Experts of a small language model.
Size: 20 layers, width 640.
Below are experts of layer 16 (counted from 0) of a mixture-of-experts language model. Rows are named router (the router's row for the expert), up (a neuron's input weights, with its number) and show model dimensions 320-383. Each number is 128 + 32 x the weight over its row's rms, rounded and kept within 0 to 255.
After each expert's rows: a language model's description of what the expert responds to. This comes from a sample of Wikipedia text that the model never trained on.

# expert 4
router [102  93  84 101 150 102 114 161 107 106 141 148 130 141  95 128 151 118  86 131 173 121 101  75 137 173 107 107 156 137 136 154 110 122  94 113 156 111 165  90 118 102 104 154 138 142 139 109 123  68 146  89 121 149  92 124 119 177 159 139  49 141 108 148]
up0 [140 190 124 104 112  72 148  92 126  73 114 141 152 173 170 107 199 181 121 148 114 154 114 152 157 126 163 144 142 119 151 170 142 112 100 110 163  55 110 141 107 133 120 100 147  98 136 158 142 165  96  99 134  92 148  83 113 129 137 116  44  52 118 130]
up1 [118 117  69 142 172 177  88 125 145 120 124 139 142  99  64 136 106 119  93 161 137  96 175 100  82 145 103  62 101 140 164 133 176 155 138 140 131 117 124 162 158 141 118 126  89 163 114 121  64 109 106 176 139 112 156 170 151  99 130 134 186 108 104 167]
up2 [125 139 101 134 156 100 152 103 137  86  73 158  53 114 112 127 126 130  66 163 193 159 122 136 154 191 147 148 120 151 126 144  47 153 135 135  97 113 131 178 126 135 160 147 125 191  80 163 134 139 104 181  99  94 114 126  99 143 113 130  75 113 124 136]
up3 [151 143 136 102  72 198  70 157 176 136 158 137 149 166 136 110 149  70 124 150 166 182 111 144 138  53 131 121 141 125 138 156 104 127 107 112 131 140 119  65 136 104 203 136 142  82 107 151 170 112 137 202  79  95  78 122  81 134 178 139 170 126 108 134]
up4 [131 126 163 119  89 123  90 138 112  98 174 107 104 129 106 175 111 159  57  91 145 125 145 104 121 136 105 102 128 157 159 157 149 130 121 108 203  91 105 131 105 158 138 111 133 119 143 154 134 161 120 151 153  70 114  86 136 109 112 184 149 161 153 141]
up5 [ 96 138 101  84 137 150 114  64 107 167  99 187 110 171  76  89 108 125 137 130 139  62 166 142 191  52 124 116 172  70 198  87 121 148 148 127 142  71 146 114 119 172 158 107 150 146 114 103  74 111 138 129 126 114 134  78 135 107 121 112  70 116  79 151]
up6 [ 99 153 129  52 138 102 104  95 148 142 184 176 165  83 164 140 108 159 137 199 102  63 138  48 125 150 119 162 114  66 208 169 129 145  93 129 164  77 154 113 101 117 130 126  64 129 161 139 157  42 125  93  93  85 154 113  76 136 150 181 119 145 162 132]
Descriptive prose function words

# expert 3
router [127  83 129 138 117 163 115 166 111 130 129 131 156 136 120 189  93 128 187 133 115 170 177  95 100 136 102 125 124 112  69 150 197 132 146  82 103  89 151 136 157 149 193 140 147 157  85 150 159 139 132 126 115 120 103 102 142 111 106  88  97 128 151 179]
up0 [121 141 147 151  98 182 127 100 203  80 137 132 153 197 147 114 167  76 153 138 116 161 109 109 121 123 101 153 116  80 120 106 155 207 116 130 187 125 106 151 118 140 181 121 110 169 154 224 106  96 124 151 142 208 157 137 169 143 131 147 162 129 105 105]
up1 [ 83 100 177 108 156 149 112 159 172 102 163 195 132 118 101 112 125 117 183 132 154 145 125  85 176 118  83 108 131 138 136 178 132 164 134 137 187  84 174 108 157 101 116 191 147 125  91 104 140 152 150 135 140 116  90 110  93 155 115 141  80  88 107 105]
up2 [124 131 150 225 154 152 141 128 145  73 164 124 163  91  91 135  64 121 192 105  95  84 109 181 133  96 119 111 157 191 136 150 140 123 127 167 103 123 169 133 100 114 138 136 150  69  48 211 133 110 143 143 142 178 128 136 168 110  98 117 175 115 114 152]
up3 [ 80 126 140 144 107 207 121 194 132 165  97 135 114  39 138 152 117 141 175 116 138 170 111 128 133 184  76 128 103 101  97 148 130  84 153 138 175  72 136 144 111 110 141 191 186 133 164 146 165 151 141 128 179 118 159 112  65 150 106 139 110 146 112  67]
up4 [155 105 142 124 203 182 140  81 147 152 128 107 124 164 149 141  91  75 101 126 115 102 132 143 165 116 150  70 180 119  87  94 130 148 166 134 137 143 111 155  99 104 170 156 111 172 114 138  98 161 165 120 124 161  48  69  74 121 121 140  94 127 146  89]
up5 [ 74 151  51 177 146 152 131 121 146 130 129 132 137 160 108 157 210  52 133 134  96 191  81 146 162 160 119 128 105 114 132 111 188 140  96 113 142  50 187 174 104 168 122  94 119 148 121 131 117 135 161 132 112 148 115 126 157  98  99 180 140 185 154 177]
up6 [181 152 161 139 183 127 137  65 174 153 103 198 172 104 135  91 135 102  88 125 162 162 149 110 142 100  93 108 130 193 145 161  77 155  82  72 129 141 137 208 114 148 138 100 158  88 135 134 117 167 102 121  94 147 130  90 118 193 160 149 127 122 152 184]
Post-date nouns, release words

# expert 6
router [154  94 120 163 141 120 124 170 107  83 169 141 110 185 117 136 139 162 175 123 133 118 161 228  87 111 131 146  81 151 143 126 147 136 168 131 141 153 168 101 134 174 127 141 135 130 156 133 123 132 105 164  66  86 128  25  93 115 144 108 171 180 102 140]
up0 [102 132 120 153 142 137 102  99 138 117  77 159 122 152 135 107 134 152 134  81 130 113 166 115 126 164 153  87  90 100 136 163 112 122 137 156  73 151 177 132 153 157 171 173 161  91  78 104 136 180 144 108 135  83 157  82  92 132  94 161 157  51  88 120]
up1 [140  94 122 102 138 159 100 128 126 118 120 140 177 158 116 134 189 113  78 165 122 130 109 216 163 160 127 161 101 201 185  87 118 133 152 131 155 153 160 144 176 198  92 134  94 157 133 104 124 133 148 151 151 105 137  77  79 170 100  89 183 171  86 107]
up2 [115 123 140 158 101 150 116 155 160  91 140 103 139 111 127 133 120 166  94 114 130 142 124 200 112 138 152  65 137  91 122 104 158  73 104 193 164 240  91 129 181 151 128 182 122  64 124  82 192 129  98  61 169 157 114 164 100  87 187  94 133 126 125 121]
up3 [117 124 136 137 142 137  95  96 116 136  91  80 146 106 128 134 175 144 149  54 145 127 149 130 219 101 122 163 137 156  94 180 126  97 123  93 184 132  60 162 102 106 113 183  98 113 181  81 155 180 109 100 131 117  64 164 108 101 139 169 154 156 114 151]
up4 [104 109  99 168 156  74 155 184 146 133 144 158 146 194 109 121 121 194 121 113  88 138 153 179 117 175 104 166 106  94 135 195 115 121 102 111  85 136 157 148 132 101 129 103 104 170  85 124 140 136 188 107  84 155 121 170 136 137  99 116 236 137 159  95]
up5 [105 161  81  88 152  89 162 137 127 125 131 157 122 171 131 137 172  93 159 142 100 139  93 132 130 193 183 187  51 177 120 115 123 168 133 156 121 160 113 120 153 104 155 107 137 156 108 142 102  74 101 107  51 180 115 127  52 137 101 148 142 116 141 195]
up6 [153 137 115 118 129 187 131 134 149 150  70 137 182  86 165  99 133  65 146 154 100 106 150 131 161 117  87 147 149 192 117 158  97 154  91  62  98 164 118 122 151  53 126 135 112 185 136 126 100 130 137 110 129 138 174 128 111  77 118 102 113 135 101 116]
Word-ending suffixes

# expert 0
router [ 70 128 155 110 115 154  83 140 130 149 108 110  88 136 103 122 118  66 150 159 134 131 136 131 133 145 143 120  29 174 105 137 123  95 161  65 179 141 135 141 106 124 114 111 114  78 175  88 138  42  61  79 102 110 188 175 148 102 124 108  91 109 162  60]
up0 [206 134  87 154 125 126 121  96  37 131 111 163 146  99 113 168 174 153 170 144 147 178 116 135 211 119  71 127 129 174 127  89  66 136 111  85 153 152  58 122 184 191  97  96  98 126 121 118 115 116 105  88  76 172 100 149 138 113 122  54  85 125 115 111]
up1 [140 143 143 112 178 139 131 183 103 108  86 161 121 138 170 111  73 148 109 151 149 145  67 138 118  74 122 121 172 109 143 122 115  41 139 159 146 103 155 199 137 143  85 122  79 171 130 121 137 142  98 111  92 110 137 136 156 163 169 185 105 106 136 114]
up2 [147 171 142 143 102 153 155 173  97 151  95 130  90  98 132  95 134 188 186  84 117 154 106 110 160 108 102 138 165  43 140 142 117 102  87 159 154 110 133 139 186 101 122 129 111 100 145 108 114  93 128 106 131 133 212 164 154 146 134  88  99 123 107 158]
up3 [ 68 114 130 154 112 181  98 141 110 135 142  98 117 126 104 146 163 170 114 128 139 104 146 158 141  86 184 159 135  91 156 161 142 128 109 133 149 141 145 127 118  84 180 111 146 156 121 135 170  77 105 136  98  67 171 145  92 129 172 112 126  95 134 106]
up4 [164  52 122  94 130 167 125 127 103 109 188 103 124 124 212 133 121 138 143 108 106  32 131 189 115 138 122 103 129 102 124 109  98 123 111 139 105 119 124 106 133 124 156 129 145 154 153 111 192 121 125 165 142 151 139 154 119  96 107 131 118 110 135 134]
up5 [ 92 118 140  82 117 142 161 174 114 149 133  40 156 121 160 165  93 130 126 102 101 130  80 136 137 141 143  84 110 167 101 100 106 130  89 157 203 132 154 137 146 160  99 184 102 153 112 120 136 148 117 101 151  92 159 147 111 147 178 155  94 132 137 135]
up6 [153 146 142 125 119 113  99 138 143 182 161  83 113 113  79  95 118 168 132  79 129 144 158 103 122  60  88 160 126 122 140 143 145 108  69 145  80  96 140 135  89 172 101 192 155 119 143 100 115 111 112 114 200 108 149 169 154 135 162 126  86  87 110 127]
Table numbers and separators

# expert 2
router [ 84 159 120  70 152 121 141 137 191 153 117 109 114  82 107 107 173 134 137 194 179 126 122 139  87 105 117 136 128  57 135 145 140  87  53 134 104 150  46 106 152 126 107 115 115 166 158  79  78 113 129 115 158 135 126 135 174 145  93 102 155 123 119 105]
up0 [107 194 120 119  62 184 141 143 148 108 145 102 143 102 147  99 164 106 115 147 104 100  91 159 115 133 121 132 154 127  69 144 170 152  34  77  71  57 106 164 100 101 157 117 144 150 135 126 124 114 135 154 186 165 157 145 147  54  94 152 128  99 116 137]
up1 [ 72 137  96 132 198 162 193 117 160 176 127  74 154 121 153 139 126 169 123 177 145 118 128 116 116 126 162 102 131 118 112 134 126 137 117 125 167 112 145  93 149 132 194 112 199 129 126 144 105  40 133  89 153 133 102 108 105  86 140 130 109  86 162 133]
up2 [141 137 134 116  61 112 107 134 165 139 108 129 125 157  79 154 110 123 147 135 110 111 132 122 191 122 161 175 113 124  86 164 143 158 108 124 103 103 169 128 194 120 114  86 126 147 158  99  97 123 135  97 120  91 146 129 122 149 133 151 132 153 128  58]
up3 [125  83 127 151 186 134 127 122 124 193  57 129 191 122 106 132 182  85 132 127 111 154 185  74 158 165 101 142  95 145 167 107 133 102 119 133 172 151  96 138 188 121 124 148  91 153 109 137 156  91 108 139 163  78 166 164 143 149  99 151 110  78 157 105]
up4 [176 116 107 110 111 125  70 152 103 123 160 128 130 156  91 110 105  95 139 119 117 171  97  74 159 126  77 161 111 108 114 144 133 117 155  83 135 163 134  82 156 141 183  79 155 163  75 145  72 193 109 158 108 122 145 116 141  85 154 183 125 113  92 149]
up5 [ 83 165 158 221 186 140 123  98  75 169 159  91 137  88 139 107 156  87 100 125 105 167  99 122 130 113 105 142 169 177 148 190 126 142 184 136 113  98 146  96 121 117 105  68 103 135 147  81  78 142 156  91 114 171  82 156  87 141 122 138 178 205 167  93]
up6 [108 162 125 150 128 155  97 124 113 181 111 162  93 104 117 113 195 118 104 155 143 110 137 174  81  69 138  82 163 165 126  91 123  93 128  95 170 109 130 142 202 112 148 131 117 116 139 161  54 115 124 162  78  61 139 178 178 129 151  91 164 141 108  78]
Name-internal syllables

# expert 10
router [151  54 104 135 142 146  93 112 112 141 114 110 162 152 125  97 148 129 140 172 142 129  86 109 113 100 105  89 162  58 111  90  56 153 141 156 133 109 207 220 100 175 128 124 135 161 129 156 134 130 158 108 142 119 131 177 128 133 127 157 165  73 136  93]
up0 [139 151  71 188 119 167 166  98 159 165 132 129  45 121 111 104 133 201 128 184 129 140 140 112  92  82 134 135  65 120 140 100 143 131  60  97  91 107 185 174 155 188 157  79 102 143  92 124 146 144 188 134 142  92  97 104 153 154 136 112 205 109 122 117]
up1 [157 121  99  82 189  68 140  92 157 151 135  92 146 142 114 125 129 123 144 151 118 170  86 112 107 160 120 122 120 184 173 146  54 177 122 143 181 120 123 158  67 161 164 144 147  65 132 138  99 108 147  63 121 157 148 113 140 117 131  71 101 125  79  95]
up2 [161 101  75 162 126  83 129 168 143 166 163 144 176 149 129  94  90 161 153  83 124 108  45 133 128 164  77 152  86 178 154 138 109 172 149 134 130 125 139 111 157 132 151 101 149  71 139 111 116 134 135 122 113 117 166 153 163  75  69 134 124 123 198 113]
up3 [160 163 142 105 116 186 120 157  73 108 160 108 158  95 180 122  97 129 100  88 133  93 143 113 118 147 164  74  93  95 151 120  89 148  98 147 126 121 103 124 114  71  79 178 158 113 218 142 131  77 140 167 118 122 109 109 133 181 109 146 131 193  87 118]
up4 [120  98 112 107  94  94 135  85  97 142 118 125 135  87 106 218 157 131 119 147 128 105  73 121 126  90 159 149 168 156 127 127 115  97 102 144 151 147 113 202 149 125 133 131  87 128 124 127 125 105 147 168 150 122 108 150 113 148 183 148 111 173 107 179]
up5 [110 156 148 153 199 177 136 127 108 139  80 124  75  98 131 108 146  90 128 163 111 133 145 146 110 151 111 123 160 111 110 122 131 236 107 179  95 115 124 124  74 162 129 110 127 141 164 174 138 126 117 152 166 167 129 120  80 129 114 174  99 163 203 141]
up6 [161 136 105 148 114 114 133  81 131 165 110  44 100 129 105 185 139  84 190 155 144 129 121 107 118 102 141  87  75 159 112 109 142 120 110 128 114 129 160 136 126 151  94 152 131 133 127 102 135 129 136 141  95 127 157  78 147 125 131 126 135 134 135  91]
Geographic location phrases

# expert 8
router [125 212 105 221 144 135 156 118  89 121 168 105 104 132 143 125  98 154  98 112 106 121 116 125 147 128 151 168 161 105 142 154 124 105  59 134  97  82 106  95 112 140  81 118 138 122 110 163  95 103 197 124 157 124 123 181 134 108 129 123 131 169 215 162]
up0 [150 169 106 126 134 119 150 143  93 165 162 163 102 153 113 183 106 129 131 168 111 136 193 182 186 170 164 186 113 136 143 110 206 159  96 133 108 133 123 151 167 138 137 164 195 104 121 128 160 148 151 156 150 135 120 123  93 148 119 123  40  78 170 150]
up1 [134 138 155 180 178 130 141 164  88 214 147 121  53 144 160 152 125 114 100 126 113 124 115  96 131 127 157 124 122 116 121 139 121 126 120 128 130 122 116 101 107 191 143 132 126  98 158 109 148  97 110 107 137 139 135 166 149 144 190 162 120 117 131  99]
up2 [153 117 133 139 165 127 186 154  55 201 132 135 169 131 128 152  92 128 154 143 117 154 169 104 207 113  87 113 106 166 203 167 156 166 124  75 150 175 125 113 115 130 116 137 133 168 178 147 137 144 159 157 138  66 140 150 123 125 123 111 102 122 131 137]
up3 [137 174 143 149 154 155 152 146 128 174 182 166 122 126 103 189 101  99 114 101 125 139 113 134 135 132 142  76  72  95 156  58 162 128  52 123 113 168 131 133  98 140  93 132 155  92 115 147 183 129 126  90 189 153 127  69 100  95 107 104 155 216 112  97]
up4 [134 155 108 132 150 122  96  91 104 137 116 133 143 114 155 136 131 110  61  75 151  86 144 117 109 132 103 180 126 105 105 121  91 146 100 124  92 118 122 146 142 104 136  75  77 108 147 143 100 151 108 106  46 140  91  99 133  54 120 130 117 139 144 136]
up5 [189 128 129  91 151 137 114 137 105 117 128 115 156 173 118 152  87  90 104 128  59 168 142 124 195 147  66 122 148 138 157 100 151 156 130 184  87 109 112 112 146 138 137  86 184 134 128 174  78 130  92 138  63  87 108 152 123  96 105 115  66  61 141 119]
up6 [160 160 135 153 149  92 133 120 101 160 149 160  72 183 142  94  94 229 117 100  84 113  95 162 104 166 121 140 124  47 150 158 105 142 107 154 142 119 106 124 168  68 116 176 160 124 136 124 140 129  75 128 137 142  90  66  96 108 127 184 145 108 169 129]
Narrative verbs and prepositions

# expert 1
router [192 181 150 104  75 106 174  45 152  89 117 198 158  89 178  69 119 118 110 119 113 108 121 107 128 155 112  87 118 146 152  51 124 101  97 106 116 158 171 168 137 141  99 120 104  93  62  97 146 164 123 151 186 146 100 181 121 143 128 141 103 144 113 130]
up0 [169 151 168 155 172 125  85 125 115 172 123  86  60 114 109 114 144 156 111 177 177 151 149 157 113 125 127 173 151 129  61  83 114  85 153 144  89 132 130 127 122 156 171 121  70 154 121 121 130 161 147 128 106 105 143 142 142 103 175  87 143 124 128  69]
up1 [107 123 133 166  91 106 113 137  74 132 118 143 172  82 196 177 141  89 130 108 104 137 100 139  77 140  79  94  93 110 104 160 133 125 142 182 130  97 106  96 109  91 120 145 162  98 149 121 134 104 113 134 143 104  55 149 126 113 131  87 131  92 142 186]
up2 [171 129 186 140 150 158 151  82 176 163  74  94 152 126 148 167 145  84  59 155 115 116 131 146 130 126 107  56 171 163  92 169  79  87 135  90 174 183  79 205 125  68 120 101 152 117  39 131 152  88 124  70 166 146 132 117 153 170 145 148 168 148 119 128]
up3 [118 151 166 138 152 144 194  82 119 173 121 160 120 139 129 100 180 158 113 116 136 143 143 186 126 122 131 131 156 162 191 178 145 141 134  60  90 124  82  82  84 153  84 137 105  98 205 138  72  78 147 130 118 158 172 113 173 173 116 126 124 143  84 136]
up4 [141 126  81 104 132 167 124 155 124 137 154 142 158 168 140 107 161  83 102 131 150 133 102 146 111  99 137 127 105  76 140 117  57 142 154 169 121 109  88 149 120 235 141 153  70 140 114 186 104  81 112  85 122 126 163 143 149 118 133 138 155 136 163  92]
up5 [130  94 211  87  69 129 140  78 157 104 125 140 120  58 119 119 185 119 156 132 200 133  79 171 137  74 129 105 131 186 134 116 132 138 190  64 102 100 181 111 132  85  71 129 129  93 159 144 175 135 150 107 129 137  86 107 124 213 116 163 169 118  98 142]
up6 [136 111 112 156 139 173 149 192 174 171 185 165 119 143 111 124 126 135  91  96 112 149 147 164 171 184  91  93 124  91 107 130 142 119 102 148 125 149 158 129  89 166  71 129  64 135  67 108 147 126 110  86 121 148 136 174 153 140  64 169 149  90  89 175]
Common word stems

# expert 11
router [128 145 115 108 166  81 146 138  82 162 130 116 182 156 107 202 125 144 133 109 115 189 120 109 116 123 151 101 217 158  85 156 120 140 109 128 160 141  62 154 106 117 142 159 138 110 119 164 164 123 119 140 150 127 134 117 124 107 151 117  99 102  92 153]
up0 [110  80 156 172 186 147 110 175  98 155  82 136 166  99 120 144 154 123 112 191 111 212  87 117 146 193 124 113 123 137 114 144 159 176 177 160 173 113 144 156 137 195  87 127  78 130  74  75 163 117 139 153 131  82 206  81 150 130 138  75 116 131 124 133]
up1 [148 158 151 119 128  83  27  97 164 116  47  97  93 105 144 138  66 111  62 155  86 125 132 103 132 128 184 112 188  69  99 173 173 165 112  92 110 141 143 141 129 117  77  85 118 106 109 143 122 155 139 112 155 142 147 161 125 130 133 143 169 115  89 193]
up2 [140 136  49 188 148 115 142 142 149 141 119 105 143 174 131 157 155 146 124 206  95 193 126 147 148 154  94 146 158 164 164 149  81 121 108 106 113  87 170 152 138 193 119 143 154 104 167 195 156 178  95 182 158 140  80  60 128 136 150 151  84 153  92 157]
up3 [ 84 106 123 193 154  77  96 106 120 105  81  83 180 124 164 110 153 144  93 185 140 163 134 145 154 137 166 145  68  63 181 126 157 169  99 121 120 228 109 101 226 174  92 178 187 117 144 144 132 116 130 117 150 104 136 143 133  84 143  74  76 148 135 121]
up4 [ 78 112 101 172 173 108 144 105 125  88 102 156 120 163 156 138 152 156  82  97  79 162 159 150 140  98  97 161  95 192 169  68 135 151 151 110 155  92 164 115 123  91 112 139 131 149 160 180  93 173 143 147 144 184 144 110  80 176  99 184 151 123 126  86]
up5 [117 211  97 165 123 140 124 131 127  74 112 126 121 175 133 161 149 131 151 175  92  97 178 133 232 140 117 139 137  84  85 130 103 144 145  85 149 136 147 107 165  90 107 120 131 166  82 122 144 131 107 106 171  55 150 143 146 129 132 148 113 118 133 137]
up6 [190 134 139 161 115 144 136 130 179 131 164  62 114 158 151  84 108  74  93 160 131 105 159 176  98 123  95  81 163  76 104 151 153 103 128 104 120 104 146  88 108 121 118 149 119 158 105 155 117 151 124 138 176 173 119 111 177 105 171 127  82  95  96 114]
Infobox and list name words

# expert 7
router [188 129 124 107 116 123 135 124 130 131 137 109  89 129 143  85  79 170 126  83 166  96 115  97 175 117 127 170 123 146 136 123 140 140 129 186 108 123 145  92 155 112 144 129 105 125 125 119  82 160 115 108 137 129 153 115 117 145 155 157 146 129 107 189]
up0 [ 85 132  88 152 111 104 165 120 119 111 175 141 123 114 124 158 112 159 123 143 136 112 154 169  83  74 127 121 122 110 131 173  96  78  60 164 161  95 101  93  83 117 124 169 131 116 108 175 102 121 166 129 161 103 130 181 142  98 168 163 156 130 162  92]
up1 [118 127 112 124 137 148  95 121 154  76 141 201 124  88  81  89  70 146 101 120 104 143 176 121 111  95 104 146  99  81 110 158 118 178 123  97 218 194 169 151 130 158 158 146 168 121 113 127 131 171 132 137 147 111 153  69 138  76 127 129 158 107 155 108]
up2 [188 142 175 167 199  72 113 141 151 153 101 102 139  98  78 145 159 137 127 144  44 119 148  73 133 106 155 178 103 195 162 103  85 150 125 109 127 158 114 112 170 155 134 148 120 114  90 146 119 175 134 125  95 135 179  70 154  97 126 129 142 178 125 130]
up3 [119 165 142 120  76 100 177 159 110 137 163 125 134 137 104 130 190 131  66 142 181 183 115 180 133  82 102 137 153 135 114 153 137 132 165 180 147 147 131 100 175  98 136 102 107 135 151 147 117 124 146 156 148 129 131 182 126 161 105 106 114 190  99 178]
up4 [116 150 139 116 147 163 138 148  94  97  96 134  94  96 131 158 159 132 115 177 162  97 139  99 167  81 186 140 129 146 177 148 152 136 162 101 140 170 107 148 106 115 127 157 164 103 128 201 154 213 107  98  89 147 105 101  85 127 154 152 148 151 142 147]
up5 [151  94 171 151 126 148 208 134  97  86 100 115 116 242 127  83 105 131 126 152  91  98 140  90  82 132 164 166 154 117 147 174  43 199 135 103 109 166  79  92 161 136 120  99  66 153 122 113 153 177 115  80  94 115 141 124 117 180 136 168 106 160 113 111]
up6 [129 138 124 149 117 139 122 146 123 142 185 164 132 121 159 128 136 168  94 155 103 128 125 129 179 151 155  72 122 158 118  83 170 200 153 145 100 161  87 215 124  91 156 188 150  83 137 131 148  96 121 144 169 126 160  91  81  92 125 104  62 106 136 119]
Foreign name pieces

# expert 5
router [127 151 130 181  77 153 158 124 176  98 125  83 130 125 154 151 146  90  53  98  57 126 106 122 174 107 141 182 126  94 157 148 121 161 185 131 133 125  67 106 128 103 168 137 138 149 170 133 158 175  98 217 115 118 120 117 137 160  62 152 117 104 126  67]
up0 [142 222 137  82 114  64 130 133 201 123  97 127 146 164 149 135 177 170 181 170 105 129 110 120 174 129 101 122 139 134 129 110 116  51 162 141  50  63  94 103  69 174  60  99 114  72 161 209 117 168 101 123 145  91 125 150 128  87 126 162 100 193  97 100]
up1 [104  99 139 131 159  95  96 111 120 119  91 150 147 126 138 125 137 101  99  48 122 119 108 139 134  80 163 115 108 160  59 125 124 131 142 153  98 182 116 135 117 126 145 128 126  95 118 126 126  68 126 115 174 123 133 124 151 133  82 140 156 125  78 103]
up2 [133 102 195  78 121 121 145 129 135 163 148 143 127 119 127 147 150 164  75  88 131  90 131 126 143 113 147 165 118 111 139  59 137 178 130 113  90  94 156 148 162 154 118 115 125 145 151 132 165 128 131 139 128 135 162 168 137 117 124 162 126 178 115 112]
up3 [132 101  79 111  86 128 155 135  76 170 149 142 141 145  94 156 125 149  68 186 131 111 138  87 106 128 154 153 136 115 203 130 172 170 100  76 170 127 119 116 131 167 136  88 191 125 128 115 167 160 113 160 150 137 157 143  81 164 138  48 184 126 148 118]
up4 [143 104  84 148 124 139 104 163 129 152 165 140 117 148 151 124 114 123  62  95 128 122 154 164  82 138 169 131 127 118 177 128 149 101 146 165 121 122 147 156 164 105 187 138  79 145 126 111 106  87 139 135 148 158 102 164 113 116 117  71 160 128 136 170]
up5 [ 99 179 135 115 119 155  73 114 173 115 115 141 104 101 103 107 169  94 110 175 149 108 102 109 110 199 115 143 127 121  93 169 127 145 120  62 144 115 108 121 124 142  94 141 184 149 181 117 141 126  96 135  93 144 140 110 102 197  76 165 110 154 122 144]
up6 [145 119 161 138 125  80 173 131 169 144 105  68 195 163 140 173 151 166 126 160 131 124  77 110 158  95 158 155 175 227 164  73  74 147 107 162 114 158 153 133  87  81 145  98 163 112 189 125 128 177 166 135 137  53 128 118 134 123 142 107  73 148 140  91]
Line breaks and sentence boundaries

# expert 9
router [ 51  77 185 112 166 122  96 113 148 184  85 173 110  80 119 121 168 107 108  93  88 105 151 195 117 144 145  95 151 178 169 137 121 149 171 176 100 134  82 108 113  70 120  92 135 123 123 143 124 146 192  94  71 180 127  90 109 105 171 148 208 148 144 137]
up0 [102  99 134 155 115 103  91 147 158  78 142  55  87 121 213 149 175 150  80 148 159 140 164 118 122 180  95  70 179 142 104  92 137 171 147 150 177 194  84 177 136 116 137 124 135 114 115 153 146  61 112 139 157 123 147 106 131  96  83 160 130  94 127 158]
up1 [ 54  76 128 115 178 140 157 166 153  93 104 121 143 181 175 143 135 153  81 116  94 179 113 166 118 135 114 148 140 164 127 139 164 136 115 121 186 151 128 124 123 105 118 181 106  70 131 118  84  67 143 139 104 119  87 125 132 128 123 146 156 108 118 100]
up2 [134 139 198 115 111 113  85 127 114 164  77 108 146  90 115 144 114 182  68  97 144 160 146 103 192 130  86 116 154 153 120 166 115 160 129 149 145 147  80  75  82 143  90 145 145  96 167 135 138 124  67 132 112 121 121  88 126 110 128 137 108  95 168  90]
up3 [153  77 130 131 141 167 106 151 105 176 132  99  97 134  88 130 143 129 124 139 143  98 108 217 134 181  78 170  59 147 119 144  53 146 162 109 148  67  92 166  63 122 190 142 128 166  71  77  87 138 103 146 211 135 155 106 114 139  93 144 145 102 133 168]
up4 [143 174 152 149 133 152 135  91 126 128 116 149 152 164 141  98 169 177  73 136 138  90 177 162 100 154 187  76  62 100  75 164 196 154 145 193 134  91 156  95 178  52 161 146 129  73 126  79 146 156  63 118 112 118 134 112 139 129 117 129 103 124 110 129]
up5 [141 109 124 118 160  93 107 125  83 166 190 141 112 136 120 170 195 183 116 126 147 131 110 124 177 105 146 204 116 167  99 135  89 169 114 143  93 139 110 159  98 169 164 119  98 127 118 118  58 146 120 165 143 136 127 161 169 143 125 151 102  93  86  51]
up6 [179 102 119 110 115 138 116 120  65 135 119 134 168  91 105 219 155 158  97 117 144 135 114 129 160 160  53 114 182 138 184 146 115 179 119 101  98 164 105 117 180  98 146 113 128  99  86  93 146 113  97 147 119 121  95  46 124 147 171  47 108  62 153 147]
Chemistry codes and digits